config.toml
experts_per_token = 2
d_expert = 64
d_shared_expert = 0
moe_layers = [0, 1, 2, 3, 4, 5, 6, 7, 8, 9, 10, 11]
seq_len = 256
Below are experts of layer 4 (counted from 0) of a mixture-of-experts language model. Rows are named router (the router's row for the expert), gate (a neuron's input weights, with its number), up (a neuron's input weights, with its number) and show model dimensions 0-255. Each number is 200 + 30 x the weight over its row's rms, rounded and kept within 0 to 999.
After each expert's rows: "mostly gets" lists some tokens that are sent to it at least half of the time. This comes from a sample of Wikipedia text that the model never trained on.

# expert 12
router,201,202,163,156,188,136,218,244,164,204,226,187,243,210,194,163,168,178,184,253,203,188,225,217,213,194,187,134,207,173,155,290,191,208,198,183,181,207,195,118,203,168,247,179,203,205,202,180,228,188,210,208,202,243,193,206,204,208,199,159,247,187,176,190,263,228,169,218,229,122,144,243,200,216,235,154,138,144,179,202,212,217,221,160,198,186,187,174,204,235,179,225,229,217,162,184,178,199,243,169,181,226,218,173,202,205,192,210,230,163,210,194,177,186,178,230,198,204,142,197,183,192,165,154,258,172,214,199,201,186,218,181,170,198,202,181,217,233,150,228,185,189,229,185,228,181,208,248,197,171,249,247,166,221,187,222,165,224,172,190,149,192,179,175,210,182,163,255,193,191,182,171,271,202,147,232,191,163,165,223,208,205,248,186,137,183,162,157,161,187,175,201,165,199,188,207,176,251,302,209,215,195,203,181,218,182,217,250,239,234,208,172,189,215,232,199,224,270,212,198,208,203,178,196,211,172,226,215,211,162,258,196,183,194,229,234,212,146,192,224,227,238,161,225,164,252,229,160,237,195,227,239,223,198,227,195
gate0,185,182,198,202,106,217,202,201,226,242,190,204,204,144,206,205,194,198,197,159,173,212,193,217,157,167,202,179,212,228,182,205,179,198,234,206,209,163,195,242,176,185,185,203,177,216,250,217,190,180,180,165,213,138,151,251,165,219,219,258,159,186,263,212,178,203,254,214,212,220,203,199,172,203,194,226,155,218,192,212,172,117,172,174,198,179,204,218,177,260,248,234,232,207,198,226,207,90,244,183,278,209,202,193,157,182,206,200,222,255,195,150,224,188,244,201,160,270,199,202,179,163,224,174,192,148,228,158,216,177,190,211,204,182,203,129,201,205,203,212,172,199,226,183,258,180,231,185,188,186,198,219,174,166,195,205,128,263,196,162,178,216,173,177,245,207,199,236,200,235,185,228,145,236,226,207,155,238,197,203,173,230,266,202,191,237,225,210,257,214,160,134,179,239,181,228,221,229,197,175,194,186,213,190,196,231,264,190,185,210,187,213,197,185,196,164,226,203,223,186,249,220,193,202,198,209,269,184,214,212,217,175,156,210,224,202,180,213,246,179,237,201,193,255,209,223,221,214,220,179,142,225,220,217,183,182
up0,202,236,177,238,138,140,172,205,253,213,117,220,205,194,237,146,189,217,234,154,161,220,206,168,168,169,167,182,180,164,154,171,247,215,207,180,153,207,254,215,195,194,168,225,184,243,240,258,173,233,182,216,189,222,200,210,182,153,189,195,166,200,211,191,198,189,189,245,226,174,233,249,181,150,217,201,244,214,267,198,205,198,232,187,187,182,162,221,198,218,196,192,226,218,245,202,183,218,205,214,216,156,228,230,208,208,212,209,225,198,167,205,148,197,177,188,172,238,213,251,233,210,201,175,240,172,240,236,198,210,245,195,247,192,202,207,139,213,238,189,235,166,237,206,221,229,195,208,187,215,220,154,159,218,203,193,166,199,226,172,131,223,178,179,229,200,221,187,224,178,246,212,157,193,167,227,189,130,214,251,208,215,136,215,194,177,217,233,183,228,192,232,180,207,201,210,220,204,192,158,243,260,244,203,197,160,189,199,184,144,209,149,221,260,201,134,199,203,228,189,224,170,238,173,274,213,214,84,239,163,188,197,219,178,177,160,191,203,177,217,214,219,186,199,143,212,206,209,212,158,197,190,167,176,195,204
mostly gets: " ", "±% ", "women ", "Some ", "Majority ", "Labor "

# expert 112
router,193,192,159,190,207,176,181,227,144,198,242,170,211,216,217,178,154,167,192,233,186,166,233,204,219,184,179,170,242,131,216,230,197,203,172,156,154,189,183,172,214,210,191,206,132,144,252,149,181,152,207,210,283,233,164,190,192,182,191,193,192,219,200,182,185,176,233,200,213,148,152,197,255,183,219,172,190,182,156,201,133,234,227,198,161,213,225,186,201,210,144,203,204,193,177,157,228,188,185,181,157,250,227,208,240,244,237,129,213,168,246,194,205,162,175,210,207,221,231,236,177,183,139,209,233,239,189,148,262,197,217,221,202,204,212,209,204,193,194,231,185,180,240,161,199,199,178,186,206,145,197,223,195,218,186,214,190,191,185,229,212,189,212,190,216,188,259,240,138,145,160,211,215,254,206,201,187,198,207,231,227,205,213,154,204,126,216,225,184,205,220,210,200,176,227,191,211,220,246,183,191,238,191,215,206,185,213,216,216,234,214,147,154,143,184,208,273,221,228,194,235,215,206,177,228,140,251,216,182,201,232,207,167,255,221,227,262,203,194,229,189,179,192,295,177,221,211,200,233,204,180,218,180,245,173,244
gate0,171,198,201,168,215,215,180,222,213,192,211,236,162,225,201,159,151,156,184,174,163,201,200,225,180,182,173,204,226,251,243,176,213,200,185,170,203,184,191,156,205,235,218,173,209,232,195,242,224,161,238,232,219,185,206,241,197,157,180,126,222,230,211,177,185,204,233,205,158,166,232,213,218,193,253,203,180,182,218,211,194,145,227,173,148,164,174,235,196,195,215,222,187,160,252,204,185,200,248,183,158,239,264,248,175,168,225,184,203,212,176,231,206,208,191,242,174,191,144,249,208,187,210,220,176,235,259,123,222,144,215,281,187,189,203,226,204,173,205,241,179,194,161,170,137,224,199,182,208,169,120,214,194,193,242,169,269,214,180,246,189,237,217,286,154,182,182,203,142,231,212,174,185,170,209,203,210,178,183,166,201,200,219,199,158,213,194,184,183,188,175,234,164,184,210,238,188,200,164,210,166,212,166,221,247,222,199,228,194,188,204,236,180,232,205,182,236,186,192,211,147,184,168,153,239,243,233,149,196,212,169,171,213,219,209,205,271,193,234,261,229,212,255,230,196,200,196,172,182,203,213,128,189,232,193,195
up0,227,202,233,202,158,217,204,221,180,236,218,203,183,179,158,230,236,231,143,163,256,230,190,187,227,229,205,217,187,173,187,208,182,210,217,163,198,233,227,225,201,196,231,179,199,219,178,227,276,164,235,170,170,201,250,194,192,172,177,177,135,186,172,217,210,219,185,181,169,225,247,139,150,150,222,228,206,176,220,174,242,241,210,191,174,187,189,246,169,176,211,196,228,201,233,217,217,152,255,217,190,198,257,211,204,218,261,246,179,176,236,186,195,255,220,191,219,232,168,227,231,199,178,200,194,203,227,199,181,206,160,183,175,201,187,248,215,236,148,228,199,157,207,245,213,225,230,198,169,214,177,211,250,204,199,269,210,236,246,163,256,323,243,190,221,206,177,240,263,202,256,222,220,183,187,187,217,185,154,246,187,296,195,238,132,257,211,227,230,173,207,212,186,190,212,216,178,224,182,201,216,208,183,217,186,228,205,189,169,228,160,207,189,209,229,191,173,177,180,192,157,163,189,217,213,191,218,173,176,207,167,171,207,191,258,194,249,260,221,177,186,228,227,234,211,194,209,247,196,237,203,208,195,227,162,205
mostly gets: "both ", "Both ", "| "

# expert 102
router,171,198,178,136,150,180,224,235,191,197,238,207,258,228,174,130,179,165,155,208,221,200,235,230,232,163,224,161,216,167,168,238,175,255,180,208,181,216,178,189,214,241,184,160,203,162,201,201,236,154,217,220,220,210,220,214,187,165,170,191,228,221,193,177,224,154,184,177,233,197,179,222,231,191,235,153,186,204,234,236,190,260,234,209,135,212,227,198,192,224,153,220,245,204,185,180,214,219,222,210,189,214,214,193,198,235,219,179,210,189,235,169,154,187,178,229,223,261,220,224,162,151,168,160,229,223,244,149,184,166,200,211,146,234,221,258,225,186,145,219,172,159,244,232,202,155,155,249,186,172,219,243,139,237,210,243,193,228,185,193,204,166,230,185,233,166,225,237,213,171,170,178,232,259,210,188,177,154,178,228,244,251,227,166,218,165,186,172,183,201,258,241,164,197,204,212,186,222,211,166,211,202,212,207,238,181,221,231,221,245,207,180,196,201,171,167,243,236,252,219,183,253,215,183,255,128,234,206,242,160,210,199,196,211,210,229,249,199,208,223,197,219,184,205,180,265,218,153,203,218,190,230,153,207,193,197
gate0,207,157,207,239,158,183,195,199,240,224,138,243,247,191,286,165,183,201,178,181,213,174,203,166,227,142,175,194,176,200,194,210,152,165,196,225,209,169,207,266,231,216,210,219,143,210,183,269,166,177,174,167,218,235,258,193,233,199,189,195,180,218,224,204,221,192,190,226,233,172,214,239,207,191,170,190,234,168,220,189,193,225,192,197,186,218,186,164,234,169,227,184,219,196,236,145,192,215,276,210,299,230,174,178,237,251,168,244,160,202,190,158,155,175,238,207,130,256,191,177,139,174,226,230,245,135,163,193,207,183,254,197,208,137,228,194,247,220,285,232,165,210,193,243,157,255,194,205,161,184,205,222,260,155,201,200,152,256,245,222,191,225,225,191,195,175,184,231,216,187,211,186,204,194,185,223,227,181,151,217,257,192,193,198,216,165,205,211,167,248,229,180,209,187,176,189,202,176,195,234,200,203,219,174,206,181,197,224,233,227,200,215,148,207,178,162,216,225,205,233,183,269,211,204,170,232,194,196,207,194,202,201,182,197,170,158,212,213,199,213,192,206,170,191,192,216,235,209,159,173,191,191,195,245,203,193
up0,199,211,195,205,180,199,190,188,158,188,198,165,161,199,193,261,211,172,247,144,145,155,194,182,202,177,205,189,188,243,219,210,234,169,191,213,160,162,195,209,163,221,166,233,252,216,194,179,184,241,251,166,174,209,215,190,207,182,233,152,241,176,185,246,201,234,193,187,191,216,171,229,184,239,238,193,156,201,177,202,237,222,211,211,212,207,232,203,215,171,200,205,222,179,167,191,199,174,217,175,204,148,174,162,179,177,215,235,185,248,155,228,203,230,231,184,256,195,163,213,183,204,174,202,176,209,176,238,222,138,226,198,240,173,216,141,173,173,230,257,228,211,161,226,149,206,139,173,201,233,169,212,167,124,225,230,184,230,209,198,228,182,166,150,239,262,154,235,224,201,196,208,267,255,191,214,177,160,138,182,219,198,262,210,192,195,168,217,221,155,231,217,156,192,203,183,227,197,184,138,235,241,194,277,192,218,243,198,249,220,183,240,207,254,163,236,239,190,171,192,186,192,228,148,207,210,204,221,208,229,172,146,148,154,231,170,199,159,173,180,172,200,209,158,218,176,203,166,233,165,221,246,205,156,196,177
mostly gets: "ef", "af", "ne", "ewor", "ely", "ke"

# expert 25
router,183,186,140,156,163,187,231,233,184,183,229,157,190,235,211,173,207,153,184,197,234,150,232,211,261,200,183,207,195,146,179,212,193,215,155,189,197,213,204,182,228,184,173,197,181,154,221,198,243,205,211,197,245,232,117,168,176,187,178,206,251,167,190,177,226,186,198,170,263,176,154,241,233,205,242,188,166,199,181,181,226,253,255,220,172,164,181,175,227,202,212,208,243,240,195,175,205,230,174,173,169,223,175,223,204,184,241,168,213,196,213,176,161,190,227,237,248,208,224,209,157,192,192,150,219,223,245,156,223,190,224,223,207,246,244,216,280,183,183,229,184,146,231,145,247,154,158,210,213,192,253,222,182,267,166,228,192,237,177,204,180,188,185,172,260,212,186,218,151,164,198,195,220,225,170,192,211,197,176,240,224,229,202,196,203,153,196,257,184,204,227,215,174,199,265,146,205,201,230,220,168,222,193,218,219,162,220,254,237,213,224,215,202,185,210,152,202,189,231,194,241,194,182,132,215,143,213,229,250,169,216,165,229,221,208,235,206,160,195,204,213,197,173,259,185,251,217,174,228,213,206,261,178,206,222,232
gate0,228,177,156,216,258,188,196,174,217,252,196,172,232,150,235,190,212,199,180,248,213,218,191,245,168,224,208,155,186,185,159,218,212,212,204,220,161,167,197,185,247,227,148,206,244,220,169,216,197,169,172,146,212,175,178,236,208,161,219,217,212,186,176,260,202,214,189,202,213,203,217,275,148,193,193,226,171,205,136,197,227,131,226,185,189,168,197,184,204,143,203,255,125,184,157,245,217,179,226,176,199,233,184,243,186,181,255,185,197,220,171,214,179,257,203,255,196,223,199,154,214,206,202,184,185,245,231,185,205,219,186,142,186,217,167,187,184,221,218,234,190,181,172,200,156,172,194,195,241,220,231,245,185,197,208,206,227,193,250,139,169,230,201,194,168,173,215,178,187,171,185,199,193,233,223,182,169,225,238,167,225,167,203,188,239,147,228,222,162,244,229,214,202,237,197,136,204,168,190,184,216,163,238,215,236,259,232,210,274,268,190,150,228,202,156,174,222,211,213,196,224,231,186,226,227,170,172,204,205,215,199,174,148,181,211,209,233,208,214,210,187,124,221,191,152,171,151,213,125,199,227,191,162,218,210,163
up0,227,202,201,205,168,156,221,193,215,208,212,178,198,188,150,231,201,193,195,183,214,186,147,269,210,239,204,185,228,221,151,145,173,265,184,178,188,210,254,187,161,246,188,191,232,229,263,204,180,173,155,214,153,204,222,221,167,232,219,205,167,217,234,176,211,156,232,171,214,213,197,222,168,232,169,198,204,191,234,186,166,160,236,198,186,221,198,215,235,218,175,248,218,224,172,227,233,203,211,228,247,211,95,248,185,231,174,178,201,192,148,173,266,174,200,212,198,198,165,184,209,161,166,221,253,197,207,232,218,228,171,191,222,182,185,182,202,179,202,178,222,215,181,238,176,257,189,214,197,177,159,204,235,138,185,209,198,251,201,157,262,209,180,164,185,211,223,145,167,237,196,201,242,229,206,203,207,216,240,252,203,223,158,252,222,200,196,176,226,171,179,182,184,215,209,224,240,181,242,164,206,223,234,212,181,181,178,247,245,204,225,201,189,139,200,188,206,195,183,244,209,198,169,191,210,183,221,194,169,186,244,218,181,139,215,164,191,206,144,274,239,171,216,224,166,122,207,163,139,266,160,195,156,172,224,213
mostly gets: "by", "practic", "By", "escap", "incumb", "univers"

# expert 101
router,178,223,169,171,173,168,188,211,150,190,231,181,200,228,159,156,171,161,145,219,198,197,211,252,185,186,196,175,212,144,161,206,198,248,161,210,181,233,200,157,237,162,200,163,195,165,211,181,217,203,240,177,209,198,173,175,117,191,146,190,222,193,216,177,231,210,203,175,251,219,169,242,226,207,212,183,169,173,163,186,209,239,242,201,109,193,226,155,234,217,209,251,197,223,155,226,233,203,221,181,191,229,199,241,195,228,202,199,212,187,266,168,213,134,184,201,239,225,187,230,154,137,182,187,265,186,233,177,236,174,220,228,215,205,210,265,208,232,186,198,207,204,252,184,197,173,175,208,250,139,200,229,199,219,174,207,231,179,174,230,228,138,186,195,226,239,215,207,186,180,149,190,229,231,160,246,174,179,183,249,198,270,190,171,176,157,189,194,201,192,212,287,186,190,184,212,161,189,205,153,171,254,215,224,221,199,206,203,200,262,208,157,168,179,209,188,206,216,175,239,236,224,184,211,266,156,223,204,229,207,219,238,170,200,223,220,240,203,204,200,239,138,188,213,175,238,247,184,187,229,200,209,182,216,219,241
gate0,172,214,152,213,172,210,204,240,211,164,244,179,210,261,223,221,185,229,168,167,190,223,224,151,177,178,186,171,226,232,218,175,123,155,158,173,157,182,226,224,148,209,206,197,201,233,173,219,240,191,241,176,235,181,178,172,194,208,211,157,255,186,212,220,235,174,250,225,236,162,256,168,194,183,196,193,239,209,200,229,195,234,159,175,196,222,160,165,184,171,217,203,186,191,293,180,242,205,170,216,164,152,253,214,197,218,235,166,181,215,282,212,207,195,197,200,229,173,160,210,169,200,213,187,182,154,222,197,217,207,200,221,167,219,212,223,219,191,220,197,241,152,241,226,199,177,188,185,178,177,231,198,232,165,192,258,179,146,160,193,165,189,216,163,195,258,254,123,178,163,186,177,171,185,212,207,181,192,243,206,185,208,178,190,180,190,248,236,174,161,195,142,197,214,216,208,196,210,133,200,163,234,175,200,175,214,263,203,233,166,238,211,168,173,159,258,188,177,187,215,174,169,219,198,213,212,186,139,168,169,223,176,179,177,225,258,222,155,203,208,235,213,237,220,218,137,167,141,202,177,152,182,204,209,194,235
up0,171,200,204,167,189,214,225,228,172,199,188,226,204,223,206,174,244,217,182,226,213,162,191,168,187,197,213,146,167,191,222,218,241,230,206,193,220,174,193,226,246,139,224,171,202,187,246,149,208,153,241,182,169,246,206,193,157,248,185,208,156,224,218,203,241,209,181,224,172,268,263,200,251,199,211,203,226,187,214,173,271,208,246,282,222,204,209,183,193,170,175,207,166,222,183,249,237,212,185,157,231,177,190,218,235,123,263,244,218,137,206,241,209,161,187,167,211,230,138,210,188,233,219,171,185,200,155,246,210,178,263,218,211,141,168,157,211,238,202,185,195,238,180,172,150,208,258,218,181,205,164,195,207,232,218,199,188,227,212,167,217,190,189,263,183,191,201,197,161,180,158,210,185,195,243,205,203,148,167,169,273,164,150,171,193,229,215,181,204,211,217,174,229,161,174,217,205,233,213,186,170,172,173,202,174,181,186,191,205,238,211,196,217,222,143,191,204,243,178,180,193,232,182,218,253,222,210,181,199,186,148,225,176,218,206,223,221,208,249,170,96,205,207,199,208,227,241,216,200,149,212,165,204,218,203,181
mostly gets: "om", "um", "disc", "rem", "expl", "com"

# expert 1
router,174,218,180,180,179,142,210,234,176,157,256,174,221,226,181,170,192,147,146,230,202,156,254,237,267,178,209,174,222,162,162,204,176,187,152,183,167,216,185,153,219,216,201,164,168,164,252,199,202,175,196,213,218,222,187,167,171,168,182,163,229,169,184,171,228,146,237,185,242,213,147,199,187,196,229,165,170,163,202,238,174,248,237,206,197,231,211,173,223,212,178,227,241,214,157,165,222,190,236,174,184,222,204,216,220,221,219,178,236,176,222,162,163,169,168,228,217,231,152,234,147,156,154,193,245,209,208,155,214,170,226,195,193,230,225,250,231,251,190,238,147,186,238,192,259,171,193,209,233,158,229,226,144,257,195,226,203,232,179,194,182,168,206,160,244,199,198,269,178,158,156,189,236,218,196,236,211,164,179,239,202,211,232,151,176,175,196,193,156,188,198,220,157,175,221,182,161,222,241,192,172,215,194,239,227,163,236,216,212,235,204,189,170,180,192,177,217,208,230,236,189,224,206,163,244,171,227,248,237,170,198,194,160,210,210,237,248,168,198,233,235,200,172,253,159,254,241,187,205,189,188,207,173,203,173,224
gate0,207,164,189,268,189,179,182,218,159,132,274,235,207,247,197,209,232,198,175,169,185,194,223,207,210,227,237,227,164,213,224,176,234,194,205,155,188,245,118,187,216,190,231,209,189,235,217,245,201,181,172,153,180,189,206,174,204,181,219,169,155,158,220,208,210,222,164,234,216,181,222,160,202,189,209,248,139,227,204,200,265,174,188,176,238,235,194,152,187,188,156,181,198,197,172,234,241,191,218,169,264,243,153,153,196,242,190,168,220,177,223,214,193,236,170,232,221,193,143,153,211,202,176,190,249,205,166,207,183,202,230,215,214,128,280,215,181,241,179,228,150,169,186,210,208,133,184,220,160,134,184,179,206,195,169,184,231,170,219,216,196,233,196,210,262,150,222,174,230,180,205,220,175,170,210,201,147,195,192,161,193,165,178,219,200,178,154,179,179,218,206,240,184,173,174,227,193,192,212,180,237,164,184,223,204,181,220,211,173,243,218,263,209,204,204,214,178,220,201,166,191,203,174,245,220,210,228,230,265,222,153,154,196,163,225,157,247,169,192,209,241,204,226,218,244,231,214,248,209,208,206,169,172,230,193,246
up0,250,169,207,218,197,173,185,213,250,200,185,243,186,163,188,215,134,173,166,254,231,161,204,146,190,183,192,141,199,218,144,191,159,173,200,227,209,259,185,215,151,207,187,195,142,137,201,219,230,158,189,144,245,201,201,163,229,203,195,187,190,193,214,188,205,174,268,258,219,194,141,201,192,183,219,204,192,204,162,208,231,202,242,220,215,215,194,260,219,195,187,251,174,218,215,177,187,192,223,200,184,221,235,160,186,177,209,233,167,256,208,207,200,274,207,202,204,178,194,177,205,214,223,178,256,178,189,164,232,158,190,182,183,163,188,197,181,194,245,196,251,198,203,213,200,210,105,169,241,220,233,219,201,185,226,177,219,195,184,219,224,200,263,202,151,240,195,134,179,193,163,164,221,196,202,173,185,232,197,158,238,182,217,222,203,186,220,173,194,211,197,150,245,149,119,142,227,157,223,237,197,217,202,203,221,196,203,185,175,226,198,144,242,247,234,219,197,172,171,232,174,162,225,200,206,233,202,202,213,262,202,241,180,126,244,200,184,253,206,182,142,198,196,210,207,172,201,179,135,165,201,196,224,232,189,210
mostly gets: "Malay", "Labor ", "Business ", "Administration ", "Health ", "main"

# expert 67
router,162,229,172,185,165,171,213,204,196,145,273,191,221,260,171,204,219,145,235,207,205,208,208,235,239,196,188,194,267,244,164,227,180,185,156,167,202,213,177,201,217,213,192,170,186,218,202,170,172,175,258,197,265,258,215,168,164,173,183,159,222,147,189,166,203,162,203,178,212,239,155,201,221,189,220,192,176,145,223,206,193,255,227,220,167,253,251,223,249,235,202,221,254,198,190,178,218,231,252,157,147,227,169,240,193,238,235,218,222,206,200,174,156,173,169,174,206,228,225,226,168,172,202,201,228,193,189,143,176,194,232,247,168,196,222,242,228,182,185,197,185,183,199,220,261,226,142,189,212,185,232,272,168,268,220,238,160,194,162,173,174,165,228,159,212,239,226,199,225,166,156,206,228,210,207,232,198,197,193,216,210,205,210,164,158,204,221,205,185,136,231,205,210,186,206,210,164,194,239,163,184,230,202,225,173,158,224,220,236,232,168,219,186,191,250,179,237,204,225,216,217,233,182,214,245,186,221,233,222,165,233,168,188,276,246,197,233,212,212,236,201,234,197,180,213,245,229,182,209,240,199,205,257,223,223,210
gate0,220,200,188,226,215,152,224,217,223,203,157,239,200,233,169,226,245,195,161,213,187,233,192,176,174,216,195,196,140,233,167,220,225,252,174,228,230,238,282,226,204,196,197,195,236,227,214,221,201,186,182,194,214,179,202,206,227,223,207,206,157,274,150,203,167,158,206,247,211,173,174,171,201,190,150,137,214,215,230,176,178,136,181,218,239,209,208,252,238,252,208,228,184,244,202,241,230,213,182,213,114,198,194,168,182,219,219,169,162,158,160,219,199,204,201,172,211,272,167,227,176,214,231,250,218,224,179,158,162,185,160,244,200,245,174,181,183,209,171,188,198,212,221,180,199,191,186,155,204,237,230,238,163,229,168,167,198,246,241,206,223,191,179,178,208,240,160,192,243,202,197,234,226,247,208,187,149,194,196,220,176,214,235,244,200,224,157,206,233,213,277,181,141,191,208,154,235,231,159,179,206,216,200,181,127,228,193,243,217,189,215,234,193,178,260,241,182,218,241,259,208,213,220,187,199,210,206,204,236,174,243,239,206,198,267,248,172,188,181,190,205,208,151,197,179,159,200,184,185,178,223,202,162,147,190,212
up0,134,186,155,158,225,179,192,203,190,166,227,189,246,184,193,195,235,197,257,190,170,209,153,195,272,213,193,173,193,218,175,187,206,160,200,195,228,193,206,221,210,159,167,202,165,188,187,198,204,200,160,231,195,226,159,181,166,179,211,168,205,211,170,182,154,250,221,184,172,202,208,220,255,206,179,244,209,165,237,239,223,219,174,189,196,207,135,218,193,169,215,185,172,164,148,222,238,209,234,184,252,184,251,240,194,187,180,206,168,252,215,161,172,225,205,251,168,141,194,233,191,163,262,147,172,196,233,207,242,168,213,183,219,173,196,226,248,222,170,205,145,212,188,215,243,212,182,201,190,213,218,172,269,232,180,184,217,193,96,150,195,243,207,216,244,196,244,238,183,207,190,158,245,187,183,205,244,230,220,204,143,199,185,209,158,209,202,219,168,253,151,228,207,179,176,192,185,209,216,171,217,209,174,187,211,199,196,173,183,223,220,232,208,264,179,168,152,210,237,171,151,219,225,225,211,166,231,233,178,202,227,187,178,268,219,228,200,206,167,192,150,266,254,214,186,172,193,208,177,188,191,145,223,158,180,267
mostly gets: "surv", "incid", "urg", "parall", "Laur", "independ"

# expert 2
router,225,235,201,191,213,144,242,224,179,223,213,163,203,200,182,174,223,175,177,197,161,188,222,193,240,195,241,201,235,191,179,218,185,201,169,136,185,206,165,182,198,241,209,174,187,143,246,118,205,221,274,242,209,201,225,178,201,181,193,193,244,192,134,173,207,228,193,212,214,198,200,227,235,234,217,195,139,200,246,215,206,242,264,180,187,176,193,197,271,225,173,236,212,245,210,206,220,197,238,201,183,225,212,204,229,244,199,191,213,176,221,134,178,200,165,193,213,236,152,257,178,178,215,165,222,158,185,151,220,180,232,193,206,235,215,247,215,227,181,269,186,226,225,165,223,207,216,195,196,187,212,212,209,220,169,215,190,229,170,222,245,138,169,163,218,259,184,227,200,181,155,199,247,242,186,201,168,183,165,228,218,223,246,155,200,198,201,234,166,158,241,219,186,186,269,174,198,215,215,182,188,238,178,239,215,157,214,228,187,203,237,189,166,192,203,150,190,259,221,213,199,210,216,127,244,208,223,199,194,150,226,200,180,225,238,205,275,212,214,198,259,155,182,230,156,205,204,142,207,208,175,251,225,162,242,231
gate0,194,179,222,174,209,140,230,180,206,190,162,185,169,173,212,167,126,254,209,238,174,205,197,217,217,212,170,189,228,215,244,239,225,236,179,228,228,215,217,174,166,186,182,155,172,155,211,169,204,246,214,197,157,192,171,238,259,187,205,249,233,247,228,244,169,207,180,195,257,214,209,145,220,204,183,183,197,237,199,290,133,228,164,233,145,209,212,158,208,226,234,207,140,178,149,183,240,229,204,128,147,195,176,201,163,220,185,204,193,223,252,213,176,228,208,164,167,182,208,215,241,191,159,189,226,222,165,238,207,213,179,203,217,219,170,182,224,200,237,198,232,177,224,212,222,185,164,163,190,169,248,221,136,145,217,243,193,210,232,263,191,215,184,234,217,183,191,200,177,200,113,191,229,245,183,232,211,236,206,231,219,171,162,183,215,170,188,209,275,205,228,171,182,183,178,206,171,183,149,176,170,176,205,217,222,254,230,228,181,239,232,152,198,210,187,188,208,186,236,155,219,242,198,226,187,146,226,199,195,202,206,220,167,177,210,205,197,152,181,179,170,231,201,206,180,226,188,160,223,227,203,235,210,188,186,261
up0,206,214,173,210,160,218,215,233,215,162,164,115,196,264,185,217,219,194,143,176,180,183,195,233,199,185,196,197,205,127,228,207,231,227,216,252,189,190,160,146,158,191,254,226,139,235,237,205,262,236,176,224,176,177,201,196,159,190,202,194,272,208,201,213,153,238,235,203,269,218,182,201,166,192,186,227,201,232,243,204,227,219,172,235,249,200,242,214,202,131,230,170,188,124,212,189,214,212,179,218,230,203,221,212,228,201,204,236,210,214,186,211,188,186,220,215,133,224,201,188,201,165,224,195,175,248,257,224,169,162,230,191,174,210,196,191,197,237,191,210,198,254,229,239,213,202,229,201,254,145,218,193,193,177,190,198,256,188,194,204,225,227,195,171,201,193,213,185,208,216,169,159,192,242,209,137,215,191,245,207,184,202,219,130,196,240,246,168,232,162,164,232,212,146,157,159,191,221,173,168,220,219,184,245,219,154,180,249,226,166,213,207,205,190,218,213,149,193,220,285,216,166,178,207,154,158,185,164,210,208,250,171,177,157,182,187,201,221,206,191,203,159,197,213,205,159,203,196,233,139,222,169,167,194,215,192
mostly gets: "on ", "at ", "On ", "along ", "off ", "At "

# expert 77
router,247,242,141,177,179,168,191,220,232,198,269,202,215,213,170,212,187,142,216,204,212,145,195,221,214,187,237,185,257,197,147,207,246,211,144,212,195,211,174,185,182,194,186,154,186,183,202,183,216,171,251,196,253,258,207,129,205,167,204,182,196,183,198,184,223,205,193,224,242,201,169,206,188,200,202,180,170,173,207,191,207,238,250,237,197,186,223,178,195,235,193,230,265,222,191,141,274,193,229,162,195,226,188,176,194,211,255,171,211,211,205,162,184,184,131,224,231,228,214,224,125,165,204,161,233,165,221,157,211,212,242,197,189,207,190,220,200,195,182,207,129,167,247,201,229,220,210,196,151,160,196,268,147,243,261,248,182,232,203,185,225,164,243,171,197,232,210,219,210,168,144,162,191,245,211,215,205,188,198,195,208,198,212,154,164,202,200,224,187,178,218,189,204,164,223,194,141,146,211,185,154,199,188,209,197,111,184,173,222,235,168,189,145,184,214,178,194,184,223,220,252,199,173,195,247,205,201,244,243,167,217,187,161,165,220,193,199,200,191,184,258,210,216,238,196,248,228,169,238,232,197,208,218,173,173,167
gate0,257,208,162,157,151,202,204,207,246,169,177,144,202,197,217,200,187,198,189,244,193,235,199,235,172,241,192,189,242,238,178,219,195,185,144,145,169,212,162,257,203,205,187,180,175,196,173,202,139,204,198,214,208,261,247,264,195,223,166,202,171,194,220,151,184,177,209,150,177,243,137,206,195,145,194,181,208,200,222,182,190,191,225,204,205,223,186,191,243,171,189,213,186,199,211,193,238,235,197,175,211,185,245,205,186,206,194,193,178,183,192,237,162,167,162,162,271,205,179,182,242,202,217,186,242,201,238,226,178,195,135,195,208,237,212,199,205,196,215,182,195,215,224,224,213,214,236,174,132,208,226,211,146,214,166,152,251,150,178,152,190,213,250,252,158,200,196,138,194,244,180,216,184,211,274,234,162,211,130,227,180,209,211,229,145,180,240,224,197,207,247,170,235,181,188,217,190,192,163,225,183,202,191,156,199,170,186,241,130,199,183,188,214,229,198,174,174,245,194,282,187,203,163,202,237,207,177,167,241,184,204,202,143,205,232,216,185,227,184,246,277,225,157,196,183,234,140,185,212,175,198,205,200,184,218,224
up0,200,178,188,232,245,178,202,178,209,178,253,272,227,233,172,167,219,225,203,248,224,196,234,227,193,163,202,212,193,224,183,217,234,218,202,219,171,205,237,218,155,195,192,194,254,238,208,175,212,203,163,186,184,140,178,217,230,186,204,176,221,191,249,204,170,194,196,187,143,196,198,222,218,232,148,186,178,181,155,172,167,161,140,241,174,160,218,226,200,173,227,180,215,209,147,193,163,130,208,197,205,217,207,194,172,184,155,172,175,263,178,144,203,253,219,183,154,227,182,189,233,195,168,171,275,235,209,190,197,199,219,239,220,240,133,206,201,227,218,246,181,179,150,174,247,219,227,170,216,193,213,130,191,172,253,222,248,139,159,232,185,155,186,162,206,192,218,194,239,170,227,208,274,166,217,221,158,223,214,127,200,147,202,226,198,227,155,210,182,189,199,192,212,213,181,152,210,210,183,223,167,231,232,182,264,207,254,171,178,197,156,181,194,176,197,194,210,168,177,224,187,199,284,200,174,192,193,244,162,206,217,172,197,202,161,200,194,233,221,155,140,178,235,188,190,234,231,216,143,203,204,173,194,202,184,194
mostly gets: "tiv", "ov", "indic", "rob", "activ", "viol"